Experts of a small language model: a sigmoid router, 3960 steps.
Below are experts of layer 2 (counted from 0) of a mixture-of-experts language model. Rows are named router (the router's row for the expert), gate (a neuron's input weights, with its number), up (a neuron's input weights, with its number), down (a neuron's output weights, with its number) and show model dimensions 0-79. Each number is 500 + 50 x the weight over its row's rms, rounded and kept within 0 to 999. Numbers have three digits each.
After each expert's rows: "comes after" lists some tokens at least twice as common just before its tokens as in all text; "mostly gets" lists some tokens that are sent to it at least half of the time. This comes from a sample of Wikipedia text that the model never trained on. Tokens count by the router's weight.

# expert 7
router:556502521432564518409471438467558459396461473499548601442472466529515483542476447550497446421485410388479440549468489538471469478523569475572542479484562558557487473520487432524506519492540525504482515477560456516513539473415469498454531535
gate0:431437491442494532445484430462530487452474570536430534428522465517562476515494498515504503546437473503509481517452567508521497502541395514471488465447477548501522464525441530499500497535468435467578489523523525513562442672571511442533507541
up0:517478488546505486465482479508438486532438485481540451522519492398434539439517495474486409430446457431511587494456468464439529512499529517491592445598404567459523494456478484423519511533607555414546457583520452498418436556564468444458540459
down0:550525549416400520450571480618467538491483497491466593540537490488521408482471459482514544590590514424423528480511535437473493430535497560535515574422485536535539439502530443498454440571525466487456518525444460561499589436457560447523508415
gate1:596524506526566485512453431440488549518472433487528496472462463431515470506504478503507505470371550525451486346401471535514495473531524525516570508461546431497514483529499506424476523483523522556525589471585466521505426405525472510534483463
up1:446509527549460497525516552494476435492505536471451441494516556528460529494509477529492574538556514505473556611496529507469508468521540487510446500497447540551514486533445506516468493520531441478489419628400543500545521499570539442523393542
down1:508471453557494555508596554457507477554461475474384452416558560467545546351489379498467501538491433411439433436487422584529492561441528464488535440527474516448427489528434546368485570441531414481506459494472474457496487453485482440564453483
gate2:517444433465463379490528321527568438420524497522490517452363437492484445574497576552510507491437483433537476539488533457554505601526524499542524510490454507462487473557547511472516486541595530458545469429509516555482463518489477450511533563
up2:486434562576453493442439511506491517573441617448529484504549580405540498434464499357503427515565584454432476541510470543412640471498505540428567544454550484547505523416486519512519511524541421500433455611535549498496556543438497532449454467
down2:484478441512486472572522477491461457487459523504445539570536496544592501549537427503561531482550473432658502495541465552411501425517501499503468500542541405405551446559448547411560596474400489551529542583512512438472510459637512555593462596
gate3:464520464429530505439440419419457546424511564541601444475477483557476515503533464506628483518488536469589477579577494531481476558530471492541518453544455512490555499502534543458506510550473582439556484579610549404389412552501615467529528512
up3:582424523560536444482533433467529483457580544503529402462556500460427524547518545489498496501478495441489558465524441492540487431482455454536541380489553513496484468462407470527475481500441475443491518441595468463574514573465439505482593391
down3:511495463497484552447409588503454549525525477468426564472417457512459553485477485503426479533532543506518521528390520493455451642506450561519488452457486479471460469539529491502526583413518539449503542454536599489513508580439555507546462543
comes after: " S", " W", " H", "s", "S", " s"
mostly gets: "olk", " every", "math", "ources", "ydro", "zz"

# expert 28
router:524496480489519468509556489509483555504476467515464465459454480447370380557564484514532510522525484534529496459498471490566421553443486460556548439530525541563586553488448488438517481551553504434495503528440406458420538499511563480488454566
gate0:480527495450425518563585506534484508530580499466490452547497577431494423526565495462572509433512518468573489570587491504516565521474533549560474435565471487469478531532464489481473518429525474468433468450494504495439552522507511390596568535
up0:504506557561530522524477498464482452501579476468374538566571531525612518522426438507484565561484509487530617523535489587512535505551433577465462455422468504527423492435556469485512443498457605403481576473678432472554543524523529520525558530
down0:501538591524487478577459538470520511549440549579499531487507540508477461488522541566540405517484501519517459347353529469493519449484600595422411488520471489531534449473483554432418497481540361548545554510488413485452455414485508534531473501
gate1:567460422463510565545555564506484545484572554538589508391437542515549411500462426489507522509480502485540533512519471599482539518609604470583444533423495480549584458475598505498512546527502452441534487555482383510417439516486489435510492503
up1:478554433500493550422448584498482455449458498501492572387525497501478455584455479503465616621522566483514476488424487496506539510506540480478581522311565519586509508525522418487540465483467481505492585452447502512420531497499544561535485512
down1:453572543573414529563532498581470473507488446494492528473548485438468566529523452499571486423471467534528485479538520445490482513459546524480463478568452462446487503472530479494547543372541462431454468416514492519560506355538533447466466530
gate2:648528412540544426508506507521512509505464421503571526367557497486488437399515487454458541412475500511523439502480542465580491505512514526532488472531476474561536525531511479446435527427475461506411390533480488532528563531470499515489526422
up2:593517526469506481484499440523515599419525461502507489356527475579424546471494397497361531450426480538540560476590554614520451466474501515591440480550497433564559514508399490455415566506520484542503435548540471598407489416415503445481612424
down2:525509544473451523487508591527487573450541482467474485478496598511536526547492448446471438534456422623480531452482497543496521467536501403505557592496612472491423518494468496508514503493486495505538574399556474486536505509380418501444534574
gate3:488500504470466467571483391510538417546541531472549410473385468449462522508390490397570545451539525499538491492389562529546453470433492442553545597541511515480529450516596464477467454453541484413522497502515484458410481518535482533555500463
up3:501521501442443454500573520575579527479525469470501457558501528503592516591568475517424566495488476503468509542447555532492522534600488459458513466541455513426400475541507653583536528576539594530506535567609489445503517500555596482452446546
down3:492451517555493516453406494504431479446483559580568487495448652447501518468395428453522524451483501510591424416527508527500528495504573584526558512589488518526521427511494474490487492515467490456479528504515450533456601487597475439566585540
comes after: "-", ".", " of", " l", "==", "al"
mostly gets: " f", " val", "|---|---|---|---|---|", "|---|---|---|---", " Coordinates", " mm"

# expert 33
router:516470447532466579435554419456518488512467511517457580544565484503488472536534494474558459447520495514536471625444610478443460503389515480471454517412459472571577522488522495493488535482519593416412461541536509439511587470430509513509512551
gate0:440417453520469605526512388516550479433502556548427559546515512527491432418540486457469616411491479476521503503521585458541477525493534575463517502467439450531410440594542489482471435442518594452446470449545412471543508500455524533443453535
up0:510475525492528395464558530581531446542463472503565396531507560526502561489495436493484470490504541444526478455541367407452503605466484451571514433595556506451392530452398494483572510469430472561515489519479483461480566529513501475528474442
down0:476487493460576471467574434489471537446560498484473514481491508497432494438495598465499505436467523578431477429541574556549532495444493522529477545480496554485475450469531550626427465507446466504383478484488532441420508455590503452514515504
gate1:525540453550436467544467536461449575514530489447434432567558521435572460506509482444549582503398563519614498519553507587546467615434562441542472505464428469464446499547459535503496450513511548455495426466428573589420549506543537504556424548
up1:484467484612599524483557456479594577558469421517457531501476518534492421526494473493522492529498446594480494486514494446468499510569429536523622449443483483425490605478425528565492542571443570493474458463530457406488507435432549545480585424
down1:536529561411538406510483483466549509455509530526466422463603552458598427530477409526494415568469542494565544408604554517496462484519520506452494533413507501480489497469434511527534486584564489557468440447507443446461516537459510444452526537
gate2:511445441560463586435496388529527496440424467543427480517452480355478549586604572491429494494450421467539502450612541554568520576422486486529484496490477473449626515437451502429479572549475482457544393466421528455532432575479519571538522528
up2:504499568501475437403512560463521510553439446453543483501488515515496502589369432506505407441418538597447531548508546523471520477517513521465518518481405413437588481454481431544511541505545573503538495509560449473408474593495435423447590524
down2:429490525507495559431503537363538521498434576444416467486529493516538540525523432477416510389582581538600454434453539503507513503553447483513564555438455492491503553501487419538471539519439513561500440497462503556471519487466494563510518428
gate3:538501457514500550463454542553428568502383488528506490465502472587559480585430549557546523558407608472452477536405512521404327473405530502544403475420467525510610461548415596520508474481486479506430488508613488405529564506518466538482544470
up3:494488444496469543538465418441484475474536487499376605432441501456516568458538417535497483494438449593492600484530456481533554452518523546567562525488567514579525548488512484410497498682519545475518443505510506538488390444483455425431559468
down3:518526526587442415610474486492527572450450467504565521470525402524466540502474413453485564459481554531458541557523476512456552474498500404564453402583522411498466618526600519565458498499451459419520485484413483453546514508455475447596538439
comes after: " P", " ", " C", " B", "P", " A"
mostly gets: " p", "ZE", " JPL", "zz", " NR", " Pr"

# expert 56
router:474456421495504529473542439425495550525548471563473545567556532518482438527516424462497453548537483519495401592478521469513497525481477436457464394503522553523464549408518582438529492595524517406405467560573440485547557530512525444464588550
gate0:461422534423585513445469414570497525510485539462469527555559494469487516459432528437536481506569453495497444541558456538449504543423495498474510447431516488471492584580524549364510573521462516520495336463516504433516547591476532445480455490
up0:474461389567443491470517489593433380455491485620498495471491459557533494561544526505527551500413532585539492456382546484486481554444535566425545459532411511502418483570503544524442474542514523480549483500604527559473446414491565520517491488
down0:535536508534457472494495505451491457593484510553568427485493402446547440547508453454550516626497539474395467481482516437565462452435575523490485524561480512446390425517480501457472453582568480534552431554457521523413623403488479559597521424
gate1:532491480592487545565500545469516472581493468568479436529570538471458499511487508470495517543534517501502460570482449490427469514465521596444473546571431536492508440518537598412535502542519481402499524498571518480525461474593563499478530445
up1:553578453388486406518569509525426465388514533472494575438527477613574500532493435535469507434505482451508571494485571512491522452462587409543475424465551501555449544519547511655450530484530418560519480470517559513563537509438458523464500506
down1:487435575494517481392451534556555511464569492498483465449542475495569543476552523582486450537540500500483519564526495443452520551479437535505466506467522500456572537523573521410561432465457571398478472554494481441359486503497487548553557556
gate2:424441466544602617539574479557593530476522453612530520494541511578466539579512437545434548483426465522533458509445508512518433567564540543465500442458639610583459542521513509509526507508408452464556505525514554455632441574443477537516529534
up2:558492499525436464449420512479540464482389470487487547486562443428484549473460618567492496577472481531531469482481453536469467494450426473611534569483507433419574468540436514513525496414511529554538427546441548562501569521482535499497480528
down2:517548470572460557466531447501516516433461493474409495497400472463588527511571433474587492425553449509555520430570448487495566557497570450499562571394499510494514477527485524431421507540627430550458519458480596462548424473451530419476430585
gate3:506401499451479547403574474541518542493509455566476481517469504571406547628554527447514526546555472440432434558527507498468562437552506475547486435540471537469374500555531546577497527473521528461531529482573552557497431447480533500575505522
up3:510488510512408546518445458575524545508452487508511566485459551373561443472538512444492531504468471506512540507499482524532567420439447524480511427529495447400513499544467527535500502570547547533457548511461512524490515536482437537435555364
down3:523454553447488496475584524466549498478546517464588420499515458501531515530481467429483489480479373483528499557468536542516511458529523504574570439559505494463562469516575428409540568520555503546477474466530525486463442576592539517436455552
comes after: "-", " in", "ar", "–", " of", "r"
mostly gets: "arm", "present", "eather", " Phylum", "ub", " Tob"

# expert 44
router:543533363487581471513628478445573509518562463477421516491540506475446502485447405439483522552522405475602527530473501481467485567474531474508543503528424508573505463525470552559597544551539551458498486567527513456520572428549561499550533589
gate0:534479421513443496561544460395482517475540522550429553599409565474443528542500561515561489502436461596549507468412571526436477497489475431493488494508453559506463499611539495519508424428478569505534492480624494459451446517449518506503451496
up0:559523487565532522492601457464502565516573625420586522589549481485438527554444564516574530486476456469529508416396460467398471603508507441520506559455492490449529541519546470421510557424538522563477455518441541494611434462481412429482526470
down0:574474493544524494475411510529492508523413479438552539491507474366449435453437561435578510456506566443443522554552509444535380590522536518477511465456534440557515434591484622455507472432455428488433491511480474451443493449561486453473579463
gate1:547567508611553481508447494613518520527497421476423395342552468533477476515453480453543491449444424536455473499538477464463486544504480436530517543600517465534508445420532422521467497549555582462429538434545533536516561339539522567449459509
up1:506456548412557538569571487475507478474507530483538612522468512542435447559613471571468527491385524534558488513529565447486506516484419519521463491538566561559504504485435548408495608502528451543487491553445487535454544538472512564445505377
down1:575523477420541491567522479567501527580450451503474545441544461514489434501464402434463494512478540594443455420542518471509548526520458438614414520511516439447558460468523444538492427479463453515496478490418469488421504529513478453502478462
gate2:572491490546594480521541471593558537566578474517449505497483504450552527473596520476525473556526523440508504407474465484497475466544546539477429543528405544490538424429552553469548598482547554431513537519504450487450593499507527589634525498
up2:572543546474572409435537462474590491477469561486479447442579511544487551509423521554455451416453560568384399511509460522465459577497472523590481442501538551469498558528520499512395497601547455474416525538542576506475476561523421406561595437
down2:490537441500441566461480516497535427441490502418511462522462512487547462455526496511484569497431504491462502574524517558503516466535502580526627596464423525496569456536524551415466527376601554513564466537485573503419524563549475494574495489
gate3:556617501411489473562568459510439423481491429519644454389566498505492555515476546580500539454529583462538514635431537547502479502475471498561535602485425466530650433477486492570436522398608486602470420521519422596461459562479507432541493621
up3:516459575366477616517418451517510465537513590446510491546397587552480487535504531521512469632448499499484528436551609451533518473482532532435515516525401511493506546485450465533514469517466515529488532510555601400523571556517440489540525483
down3:562518388467536489448447540580452449423517516599444488479501421518395551523493503550418465490448577543552488565539433427525468477477566526491511483483458588521523500528537549471568453485486538510474514586505528447631513498508520481593556457
comes after: "\n", " M", "M", " E", " m", " ="
mostly gets: "-", "–", "/", " MF", " +", " DF"

# expert 29
router:577473565481482475502508533508487413462506481568557476410473460478536441487499363443501538488540478488579542590461559512455515529463539445521484587431534552497439574495474481513537559497605426438545509457642480487492504444497463509491618478
gate23:479521481540505421519538514517526443399575467535491522546472507470538463579480496485495478506503532457588491548552467573486468482466542459452448426391454470594446449582442466573476514401458477568514505570438471641570561530501459540510527481
up23:476473510385578475498423613498480358466548482412432476549465493487514532484490454544515546521473487542469537516480455406507515582447505398503432561497475548368498408422578519583563522530530470446439463500544498417464477474464537369454470547
down23:476417476494444524467590537490465453515550596536558490508508526503528483427520535569452485522404483527466593497520421354529479450450512463479508492566477592522501489540465494535432475498518465552512471572470426544460412451482505488509492553
gate24:577608547580517484516487529433502515424526373422480443514517502487504423391452478483559477385470521473540525446464506459491434538518410482441427504546412544448505551463514436468537488467502543474462435489491554440483531475512428525568481569
up24:518571522622528530455527548452546505393505394473465425507460457535454470458410472541562465426430503501465572476490561475471431515493407560513471479505508544441436507510510538516483515521526519454456452479482459537399492519474431562494344521
down24:464460499530513534431502489572549496513334512465538459394454572420411576530545518576437472482530516491420563507473479490542546538542485594460489536493441463471429511498495475543557551555448570516572466553521442546604522495471540462550463430
gate25:554396523601526388608521518465543395476521433483499496514439502521472499458577517388488501477467501523464536491590566445564515428432534470500516483551479556489439423495551523514487509522586477472448477532551525413532550458471603421514552545
up25:624410542574535506486495495467517417480532494524456549447401505559470462539585503402470609470539545494436501457606515441502512493552510501519481630576478545430461482560466494528395524498536476510477566527529532486522546500456512500552555505
down25:545512558480413487531485480514482446435471505469423516502433472507484462434573467554479596557500530526447495504505479483515522570473510530471491407531487430528445459522497512471477432502516534452552537487479546443488531544546499545480501430
gate26:516410477515500540496500509522527455463487516535430548420532602516551468519487539540503497454494562419517469548459499475544557510406440491397449550475488547582511546435482523296468445449474536552438525415604507527568543450462486583533576556
up26:577377523497466546484528509433469450507502527550419462487507557464601486541486539518454429429505528459564489537414532448524546505404392471425488580500521569591486532430466478297445493403476475541490488384544519549525549460513533606509532522
down26:544508513460439455499538495512503505508602496459481607565512423516475538527485477493422582498423516601538619504438443564479458529516534568512562460567456454454436551511494481507521546492515450517462468508570577625490486558477379437463525449
comes after: "\n", " |", ".", ")", "==", " ="
mostly gets: "\n", " (", " \"", "°", "(", "′"

# expert 30
router:551523444460480575516509453502515477498433487471555514446476516510537446544485428494481498443600564531456451462520505474481388593424497456477520584504546504604581485423529467493503524498460427568446577590500558471542421512401476557545460571
gate0:626444554492513566481453546567574506483513506486503496524480534556521411519479561480611528445479502574593560490597448506551538600463496476462499530503477577494586454453410571494379522475419602460540447463518512505427495530602577451539515553
up0:540507549472538537544505457429504467455493490450394398538484515448632543518437480445423440490457402507470417537487551498467561518471468496464497452484459519543513506452621507514559585580509509589425504511433467439479539449477428492458461562
down0:529562563431476429427550527545537374524450579533538501431498492487426522430433408507490499473539452476535565467470525492480514489499497458455420482513519421539462437538571550525489599454513583503523506557455451433556533592486490460503498530
gate1:556561396511419484470558447451445529393586491491519543444573599522455511560401509454417518427573525554457486409451534465563473483422544529560444568502482514525586469566460455538470366532493495564472546589490503487491455521440483584423461482
up1:464518414462559642521455508380541474462471515465466520541432496481498504511523387564492538548459477488489376491498504565426573528507470492472638419533471454478431537466555641485547612440505544417460528485477492475529545477452550475534489448
down1:468535522463533519427455500542433434450490417525499519488522489449490474502426489499496443474526475510511517385470552537533519491477525545502456474535461494560449499457476526510451488507581504415485462575469596545504517571491484346467573485
gate2:459556476549398591552518547472574583480461488521530495450498457519564486558619468396480458496456522521508494553521572466512457487505418537457557462610519516450470431488447517424535453457543452511529397479535457491624421486499524525480430397
up2:546468425476493447497510510538446472436574465517488438513454425583515504455435459486499547439482422511542442539489527475494514517381411519542455501526525519533563525497607549542492537505485568446497459542452577504492533540481566549577588574
down2:537584519543515497555475441467390521468568549521557558398512386392518491493452528582604566514461523457520472473538437506500484428499504547453480473418431514511512548391502444545483514597507418542521492517482527519512510475485485387482547554
gate3:484581551591550604498453559516449494506487552432551577514498558453566508490484528491399514481456630447452507522509538462536438540530482514466435535459466457508424403439506521465515465523510509507523490518508514458529447402465556488509456526
up3:487475574588487471584482406465433451497505555464455556538525558580599582517457460460546449404469359500474474482486520514554532534486500477493550535519481584546479561526595545436582479583419556426482417513469557583551444605521584421517539561
down3:530478532506496464485449489454511519450501451545550412505523526560566484492522464437470545494485462593625515514572599480483520501560475572488497552529428395450545443625536485500478502474509420478450522461466546484481475546494421505520480556
comes after: ",", " C", "C", " c", ")", " a"
mostly gets: " for", " votes", " Candidate", " elected", " take", " Votes"

# expert 37
router:546426469526522602397480433490602428463476497524497626469550504432456415476494433467505413527478422454441480531423468520527592481502506556502550397536522468533546522467443463490519539457533504519502382569523428492494545527467431540423515533
gate4:440599492531522571472540510423560540429548443499564499437393541535491481446532496502540434433493409438547559552402429461423532513487527467519488467474505534489515477489498500462528517478486458424490441447480399499494527483539570507557568528
up4:547470571445479495468563522570423513425483431543541457499537471489427436508565563454424509348471537452511496597582538462542546566537464418418461459481619478527617515535519538523449502544416448471558536427563512508493474551485519592462533454
down4:533475531513439527473481507477565466438526449469481499470459508470553542541529510511496518456476504525437459532542525587498597531594512488502504407485495581555478453530502421520535494591551453454497529559562468493466513507602542485547474426
gate5:474458516538482516514524419559451448480466527527487499447466465432596411529537544488541411456409454487521400531385542489524528499549520486549507448445518477518485517492437479505536438447558530483534455526521476501487481512466493555481461457
up5:561504535499470474454443549450501604485436486477478536480570574567411451460463482539477423449477528442474447535474459567493546492626474493520466548482561506428443501493511515505512542496500548457488444435572453374504506551523485536535638408
down5:502519525461472497490451502485493477494531493477497572503398462439494541539559461476422463593523535488617592527576541463419485554551435472479472525561495559534393570523416502457559502466408414585408496426520538508475536551435582622500575493
gate6:540505509554428501543517458548492503571485492462513591460480500454562471545552484501435598481491483461529423471585589488514548430489532445452469550666534484531491550598511491546431486482570392560562478442459507493443481482491514545437463542
up6:593545481503473606538504407522471443511392509443451580563549482498562467529517422505434530521435466483463443466480491576510549479486597486513521538572542503494550530600455545440412486505525386517573434521497461446501530532491462585422472526
down6:515582510497444509540537540432498538510399537379522627376481490492483506491497403515475546445408457530549467538568450478461531413425459538482509494439455489538530562563492520490527547508458475467502488524508425596504486417533468523493489454
gate7:529497434511504545488491515507508493486557470548518553476534462425460394490351416457496439432533537415421455475444413430608442503451456526461482394558526436620503563471511446602475469395457495500535451457498535536505468468569508572545557415
up7:458567520530552464471517625432430537498448451506579388422434573570498578608555503475467540532513454563524510572499563541393540496562349516514515508438534620508532510525495472409547525479539564500543527557597456496480537534455465390452462543
down7:459519570625506434538547520525539525481534492491561537567553460503575480538494490540500448483535538433494437373390464466538585534557485532498471507547451545480527479548440517437438518482417489487430515433515454521472556489367430537563528521
comes after: " ", " S", "s", "S", " 0", " s"
mostly gets: "oci", "leep", "erve", " ago", "abit", "umed"

# expert 49
router:553461463428579558517486421452525480536451431525528482431475501470439431507502481526542413463500426517548444510435506546458442542469476517471460483481442559521577523485490496472601599503552442511460528570569417526558489518465381495458523522
gate0:572503511626577536509505446401522585595466488489490514533456522475527571400470441481514475468456593447582565419488583513455439478459482487469569470528460440651509470539489434495507616489504516522514503501431441466615514482487520558479459450
up0:450560518432499530391498502521444456446552506454511539564399578505520540549416571488448500496517603547503531519549513440397517492507482493561476483508526539525547457502498540527553581439509458451523493507464542572508611528575510439547552579
down0:534510590508451439457443576519572470431505505502496405649480377522495592501491556447528502523550456552531484441620532407530509576461450512500546454498543486450427528565438556566470531544399618588547510429481477503499468518471498540546349459
gate1:562446436490482567503571441448488474483613456537517503545480440471531446486413577452535484456597524570456542452477582525559472442470486559415374552405490565447601489468506475487479509469478388496442505435469509590499488450542489578444488593
up1:564558554446487529423437639488564567415534448543458453487495499552417520514483485554471553548441485591494501635528436594485599485571516531490442501496540591552486488515564407653471453490530488458510607415414422453499531607463558510501523564
down1:525515578558528462526499544512476561466486456507524568484525419434525476485576500489550599585497463545555440565542518516596511546492432467573472416447449475538550520536578478436495343403499446448447492440551487471499449506537465588519512493
gate2:533562550492553600592524467551586472555484472467468484564398537464449571480416492536549422529440512534534532435502535456427452522488485466546478501571471446510440489490540576418520596561560516545543460593524489487405479436575383506507478477
up2:525535429571431471521450473557530520519514548502512489526467421479427498494552471629577581494443485482589543560454544535587504476506553595544472522428467587451508507522497551548481444394455506546547482426600542546521412529408377500536465500
down2:499546529446575501451447437578526477506572472512439416509504609518549554552481446411485515489462483511578530507533503535499613493539465541426480512505515499481582511492442471502552517503486570556573421366634516509504539512448492453463447524
gate3:418513478519559537476459436397495385506450449581418450541518493479537504488488427454447531550408500539555521534446482527500537479432521520488422475495495503540516500491549535498485495465530469484546565490523472492596425429556509474458458512
up3:610571450471409438520509569545488533506509547471539527414500504452470576514517615481483591479547452401470449555542544397506492564566512477531542532505596494561538472476499456521406512591582602536545510521471466557423516541452585514484510586
down3:540576529515517506582579470475443488502559522404503565457520477549499446511401577490481353414550524466489450485600540564548494455459483596470464519434513470461493584414573473487491668453452470575485501524548473510458502532492470564478451556
comes after: "\n", " ", " F", " f", " D", " H"
mostly gets: "though", "oster", "aut", "resh", " well", "inem"

# expert 15
router:530615470512586487536500366448525421452552478439492548462518446471377475510529498464501454490494470448432531454421519513501522534471496499565534483557464493513519434455475496498504577500587536392432409583483433547501541550465546498487497538
gate0:529556535436417481506478483497415513463507563561572543432476478502478508533544544487501562505519475539497579467511543481359492495580477485428412515620559472573533483495491541428468508425458479444604586502475558470506506457437518487525478673
up0:425600522476459477477452499628462446487513534533469402464485479481486535469388438531532544466498436513470537469545576359491546529490391529481479576511586461461464494447577463503538435450469446477537547638507465519452520539514489414538527588
down0:476485416486472522479525518503510444571489472515462515584437459431539582537511501519442574538579486500511509537585396559602403466548489446521599527513557476514573578455525540517459524543468538423567477567469532498454454565559486490436432488
gate1:631524523585511438502511444568495434445600496488554561458434482464529496483455538531628492439517528454430521444487562567463540547459530511466585578595422451529518460466467476498494513547567420550431460540467394507498510558508446526398442536
up1:349511489408496578449516469491452419502490491517462463479581471490442458482582444515387484490504433599492429530501436455399509417508527445532489410500508545386480514522549531507477446488419546543563559502531594537548511456497496510559517482
down1:504524513460497477573512492482601567435467485447558453438530459461399518457489612503366523499499451556382448536422529427455440471499469492496565530509467461480471466439448470532534477568476580462489557482537476455551480473537529429501506573
gate2:579448475532486551438539491497561506515563511503576561483532463437397474478554561448471558452488508530607455571480596419542464445512506506515463542479460515527506478559452521535460494478574594401481498588448515504523423479528532550539479477
up2:497482527432465464578499491448506562456568462582561344477433461537568439432534540491538460528426492510532473571422491434598603558462472409592491487488523497468500496507475476476543496532431506533551497504574528543558367557509497489498518582
down2:395490505507571547539448581549476512518437540519441533532556527570469525477440564537460584525551530600485445491506471526542443499429426514384519432571527464496482559474493552536423516499417567502523570526593540480482544531477485537521625554
gate3:469509492525603525514420467501417560422533497489455502503428565493499492540485522497534509490539484458551455457470480539411473610550540488468428500531497506471503474470449519610461497472516509416425541524553537464513474528454579610511473498
up3:487511483442404454551451525408599620507446465538490484414424491516519504488537507497546446523408467516532541466531464425476516493437552471575579461483475465547500515463473503547553510456458532566568479463445480577415508473571484425479404541
down3:604572436495407502501436482520473545399540585523521462497473431577455485469449468518512441529529488532497551462420468503420441522526489519522450509478496445476491513496489502557481438503520572392521487461497440450524404425598442438409517614
comes after: "\n", " |", " t", " T", " =", " at"
mostly gets: "In", "in", "=", " Apps", " In", "An"

# expert 63
router:547488491487500536486479410434506472473475443525533458446571476493559397533505495522575436540547461434612498588510525443546484573451485454502463442511479552470554523494431441530498588587558427569380484621479465509498516556441454494528550600
gate0:518529465443467538491471518476539453456548437488483518375434506502463421578494466513483512552467462467503542574510488495577596529375370534533485540447472477563506450421476455466564508570481497516464530530441434607507558483478606434529513582
up0:467435522577520499519497524561499585549478565550470527494486461436518585465589544428494455475579450478511482481567522535493542492530500525477452454424531556512550454497473477519518483423534479555520524398564457416499428562525462542527534495
down0:443466537542593557421515552556511480528461522469517462428459419489428478500523450461475427550481585547533385511496476535527509547468590579632488566507514497551495533534448470436517464490480419511441488473525511500534562566466533404524494480
gate1:432531500424572381514409457533536497482520541521496458510588407538555602505471591519516473524516537432451503439526498521492475531415406460497445544542557566443554484532567532554473489525509463490527555591503566499540513446621547544400475536
up1:512511496508585410492444419505515425547628469438470478489532512452540515513525498600546533534539483512485505438578529565560519517503498471507556517495559534496403448404463491564549555499512452535547469582562502548480550481499576465490444589
down1:456553505508494461480481522487441505390454456490494397481505465491549481559471472471458441450502471532423532448577544523546587592465485539595546511547547526446476537462511476464476545480508443490419509452392476464520495536457554545542573509
gate2:509512475502507599474493463452525478551479510473444400464617477331576404504460488462474600584461520516524487440490523505517463511458441467440515536520432450514529466430509489484545567625400476569492527544518483486416489588523472505515540538
up2:476463458426457561562573608500499575563505529485555412498463510433576488471513480501533430497513571508510516476422530485515460465486514506496446510384451482450596587613613467549483515457494457568425412627493476470548504535478457515552458472
down2:544455480536487543506511502536455536457480519578416568570509487403536522417435451525461622494492518508425496523533443544473495504472432486426462597443517594507494501521508573530526546538530525539522530481491507547510560552523526424525447429
gate3:489482481485514558553505440391532511445462491527617542530416536536446450516500550526547572533506513453507507512487454539492498559471502427501462406586576497492517554484448433407512513516543494547453449555537451564464522518475442508485491432
up3:503517511501556630550516521440487605480413555521547455515503552493535480525428517564544544530464551495541489512511508524488595546510428557435461525514530470458468477483421430447593405615500568531461502487506474529582471599461433467570561447
down3:503480474500585541466431439499484479452485454436437564467458418455528465453532628483531461438586528510439456489489511533425498426439465473559562521502513474478451400486458498439508491457540495514425538615508492477527527630463552522498587521
comes after: " C", " B", " F", " A", " c", "C"
mostly gets: "ZE", " Cor", "ycl", "reg", "illery", "olk"

# expert 19
router:527537444539531541451546442451485408454589509525456584452572518458465552544531461410543494503494500548531497523397502530380504556456518500533465481484547523535488500420482584503557553484526500397434491579615534482516575390536515469525454504
gate0:568550449617525482475457426473448467611508556528525473430552510497516614470457460574471454444452586430430497508448503517515526594430470552470518582425506574522423491399473476494424537565530579502507396496500523452557509435453535625447529489
up0:387453484439373421485589466469451535567534530512509512436507409447523416537540500408503468447604525477491532457502523515546436498494436401488479488512404461527461507582600557517537510535488454481516471609470518545446477498445432452417593468
down0:445461566444446496460396462457540549515566435441485545482441483423487460592607514453525408461564558486438576479434605415496541467417523482449413532549422545491421550390537547430589459507543514506447591479429549509599569423456413516555512406
gate1:462486624524494556390472467460504548482514560529515595498575509507494491566460485459421453471471520563472490460507510478432443528436534525417493491466444471545572492511519554450490545476510522440467483422521522478526504484459536515467528492
up1:520448530488459417553467506495497421444460393444443533399366479460449523536537538500549505441589437433554505464463599545438468526520426489454461481514464502474478531399546519472497478535478485488442504496539518549359447452457440485533478519
down1:479482527448478479560518436533554525447456492563496516475520455509473474527474609537521454484482484553552485506506606439445474545516446517424602476415499402554568460526459514488513558472574467451556505413488409495426461566500549485530497515
gate2:562511529485531436503500546478490525367530620496507469456527607478414527498503553409448552470420544590529581489489505478454446490474455511537470562443465531436520488422385556499519521554460528420437491502523524459440433444508522442528574596
up2:497627478496515562385577573527513502425481441501423522449549534458419532533486531447526529398501542568423585510508518551433509500447518558439500530580508541446489530463449475544573431451442610508416406394468495488495466469495556405431526599
down2:486499510557470436453437461461523551521441463517455541557512528519408547489527611530509558513533529536578502579511479505416471531504467521514453540484481536482460598480394466482562511495393595490483532466445445416546348525534490502510523536
gate3:505341471491523527526457474465527445577498605608464482518611526544534482474503496446438521487527550510465468483456521514486646497469491531436575524579505577556539478512485547486514496531492474477487547553609561378489505383520488507581509588
up3:523429518512519456469538359461515542523394572458524515413553477443502392554576593522536508505533438485545438446506463435538532411498505477495543382505415474522574491584523552537500480608490494419536572508498566431532503498446535521505481510
down3:530649457431478492508469524558500392589497516486436513461536512545525492555490565491548521519505501509462554435450506482421465439447514520431536537443472503440548466446440513464500454523480511434496468552395519405482347466481604624520554539
comes after: "\n", "|", " ", " Z", " An", " No"
mostly gets: "|", "=", " Candidate", "|---|---|---|---|", " JPL", "|---|---|---|---|---|"